config = dict(
    n_layer=15,
    d_model=128,
    n_experts=64,
    experts_per_token=4,
    d_expert=32,
    d_shared_expert=128,
    activation='swiglu',
    moe_layers=[0, 1, 2, 3, 4, 5, 6, 7, 8, 9, 10, 11, 12, 13, 14],
    router_score='softmax',
    normalize_top_k=False,
    routed_scale=5.54,
    balance_loss=0.00362,
    balance_bias=False,
    router_z_loss=0.0001,
    init_std_router=0.0349,
    lr_router=0.000559,
    vocab_size=8632,
    norm='rmsnorm',
    norm_eps=1e-05,
    tie_embeddings=False,
    optimizer='muon_variant',
    lr=0.0099,
    beta1=0.9,
    batch_tokens=32768,
    seq_len=768,
    train_tokens=287500000,
    steps=8774,
    dataset='wikipedia_en',
)
Below are experts of layer 8 (counted from 0) of a mixture-of-experts language model. Rows are named router (the router's row for the expert), gate (a neuron's input weights, with its number), up (a neuron's input weights, with its number) and show model dimensions 0-127. Each number is 500 + 50 x the weight over its row's rms, rounded and kept within 0 to 999. Numbers have three digits each.
Before each expert's rows: "comes after" lists some tokens at least twice as common just before its tokens as in all text; "gets" lists some tokens that make up at least twice as much of what it gets as of all text. This comes from a sample of Wikipedia text that the model never trained on. Tokens count by the router's weight.

# expert 34
comes after: ".", "| ", ",", "; ", "–", "("
gets: "0 ", "1 ", "2 ", "% ", "5 ", "3 "
router:520549461442570484557470538501471501463516530457475495497479557433618536542445398521468474452527589480558418548590428544487537490437566441494558407503469501554480410583530539456541491547518483434463405548508434526477440486449520561483506520461473497564536518562444464551501543514509390445506477372475585541488582520545510449529471411403496451424420409533460437481475486504517504562518
gate0:531503542491550402532447533493526532473517569457484552412538548538456509517466570439478576523455456470502487458521425478517527462496543538514479461490455520537470588434455486357475565534580544474529479497550562480509463556498526429552536368459486453607460503582427434527383482507521563420593500566527517460547505504527565485487388365507437484554518477458554547546493410516457521503505
up0:465393527569399493423536462484474459575472429501538431511485529547544570549499459542484554437470467564487566482494518454515553511510547472527512543520466592497490428589515386495493432509448435473419491487519573538474486538543494579429400586550491519468541525392556479462532486553556495455425475534483439525439489387487460447485573528523579541479430615460454389484498516433504501490464

# expert 30
comes after: ".", "\n\n", "==", "== ", "|", "==="
gets: "\n\n", "==", ".", "===", "== ", "\n"
router:461485516524465519436503617482420485515486509392519532445491535526543563540533505475526470474444497466561425605559531539445573535483457506458521458479504477487496450476509433470559524527496483454395419565455490446402487492465569574480506515362495444572527484550476549501427519535575462473552519359601490448475552456556532566419565464440523431453562507499478533441466396462525519487554
gate0:506454454439609492599480432422642433556527444482488581449496467576589511566508562495558547500528519460510505502470442516518464538468474498519492500445431542481471427533462423436516401506545400467514549615478409497534555543417425414572475496487536553443496557573535512499477449396496541504441468451403535506546481454442502501561528461528487453505476463433461524444507494480461457503428
up0:459443383493577502571500488540450464603441522435476467562458588516496415500531517480552423473472549574484631546459513415486512505537490518552496500481497465456493501524495514481577449430541509533478505571487436594523516468462557450458445484448557511584478515554434500484504479433366410488481442361509453515554499420526551479488476510499556564378453487508444581534502492525515535451430

# expert 54
comes after: "- ", "| ", "\n", ": ", "(", "; "
gets: "- ", "H", "T", "S", "P", "K"
router:462420526510570453528423512444423443510456445422427439426442462540498526559421411504493438497526466443482484538465417524455492519539597493456500420444495517433559477536524460491525596534512463543452497475513492408468517563512559527420457492504507497535470500511497581628460492609481453493583486465517545451468541475584454465491524526468550456434496357568578409443440470455564525503524
gate0:493474467572500475530484589403475539464551520470532513517535533478419500511487451547536437453524474434486503571517533513439444520459525475462567403446484561510566613495519486528610504506470609569541484424577477387481386595525611493545478464558475505481478476568584465550551388452472502495503462475512503511474575524482453428429490530400476564434507542527510518579559537475584520472487
up0:544542567390529556535525487512451434598435552524522517463555455495477523525511487487610477421502504501503521439377484391546523462465489549588516548444490442459434411542425514556559557438504408442488494492563531489460435449554473585495410512555481523568507493578426483552426468559595548523489500566459464547424481442430474487500504498510569432498568452526529484530540498468443596485467

# expert 35
comes after: "| ", "201", "–", "; ", "200", "202"
gets: "1", "2", "3", "4", "0", "6"
router:481438504454479516567420547434476476481601460458517461507443525479564525500491504507464482462491475491593515543596388539464507562481446436406520410522481465448509438548498511366551502590572429487517422526474459447448513542460560522456521612445520404573595499506478574541476598480527500482529495365537490493450585527509508509496547460434554467491531435514489403490521468476551468499555
gate0:457489515516540517458493436521505486403463441479485443464464554543520520496439405595521502483588442585482531483600493450474475434455529506547457509426466444554515488621452517499437562490481496494405465388540384473503528549570565503476526485557425586503469523458521548492485486457525574516500563393561468608525424440488496579543535498512472399554493550486582565489413525526534489462458
up0:521389551388459446467491496492438502403439507485453423590533522481506465385600524511512534413502510581487499509532556474473517415561512467548419445593513505536423557485510461387551470591541462542486420526474530543539505551454452426469457588467534529520516467439454580461512503528446444441463585544516567497445512478545477560457605570588509481448509475447516509439522522478522480463491

# expert 50
comes after: "| ", "; ", " ", "0 ", ".", "–"
gets: "| ", " ", "; ", "0 ", "— ", "% "
router:501563494496554444558479509506454454527508497444515516483478553440582588509501384508428478458491538478536467626475462494497476556440474493413530364478500430477586463578550511447498586516538402413485393599463478480515405387548528506441531554522468463611534531542481520476456584485539469503497510407551560518504619501530505504535516436486550476497495467583447496506473452548514501513523
gate0:571500530511496480420530475492445422511543411477465542422536484455540472512489541530469443551439497424516515543506550545530488577583528542556533437516492500484609443531495534503361538486504447553514500537502556505418519484526530473407351481477483451535630450527509432424446519507507633399466513418549523585505493546545467489517537549520499441481443525450563434529491580508478480591511
up0:474525490488482515553527592538493558518511565536562412454544513571432536463537527489516547452537449471544505517458453545417540508505412548480520519530487502480458515499463512518541488410516525502531543464497509384569417453417449634502571495494566433520398471507463480483529497486522461581495446625423513432502613525475510544586574569539564562512616486561520515464516373523525482538558

# expert 62
comes after: "the ", "of ", "\"", "and ", "in ", "a "
gets: "D", "d", "M", "L", "R", "O"
router:425471573463531447567463567544446516567505432381526471517457535527514445548504472444509456412488546466564478460499441487435533500433539422469478469471426499456627462553507430520513501612524475509551399533459421405472425464358519544441541562500449468537608501596564525504443527498499497460565469507520484450543523519531482494472460479537549409482497479607511522441468525515454508539552
gate0:537449414555586423454487561520569470447568542574524536572558518508477467477497455459502527526553498588487435488497530502578515399475408547445477511487556567524485463629405500435482619511504512528472463507491445492479563514455533476569539521480502438438502527521420549508520556654541445476545477447425518548570494526534475508471473502539506489460545567447487520443454478482390565586591
up0:558515542460475524497530480563594522518483491540575557437479468510510484449527576583436636468448485531565566530521487468453504556389493589591427452493470509595455463458511461470459484462460500482551480504482492541475523447584449561451569453521485462478559509531515456582460489515430521470427521520542506552408483562573573423404575451533459534435429520589513479477516540586578498599514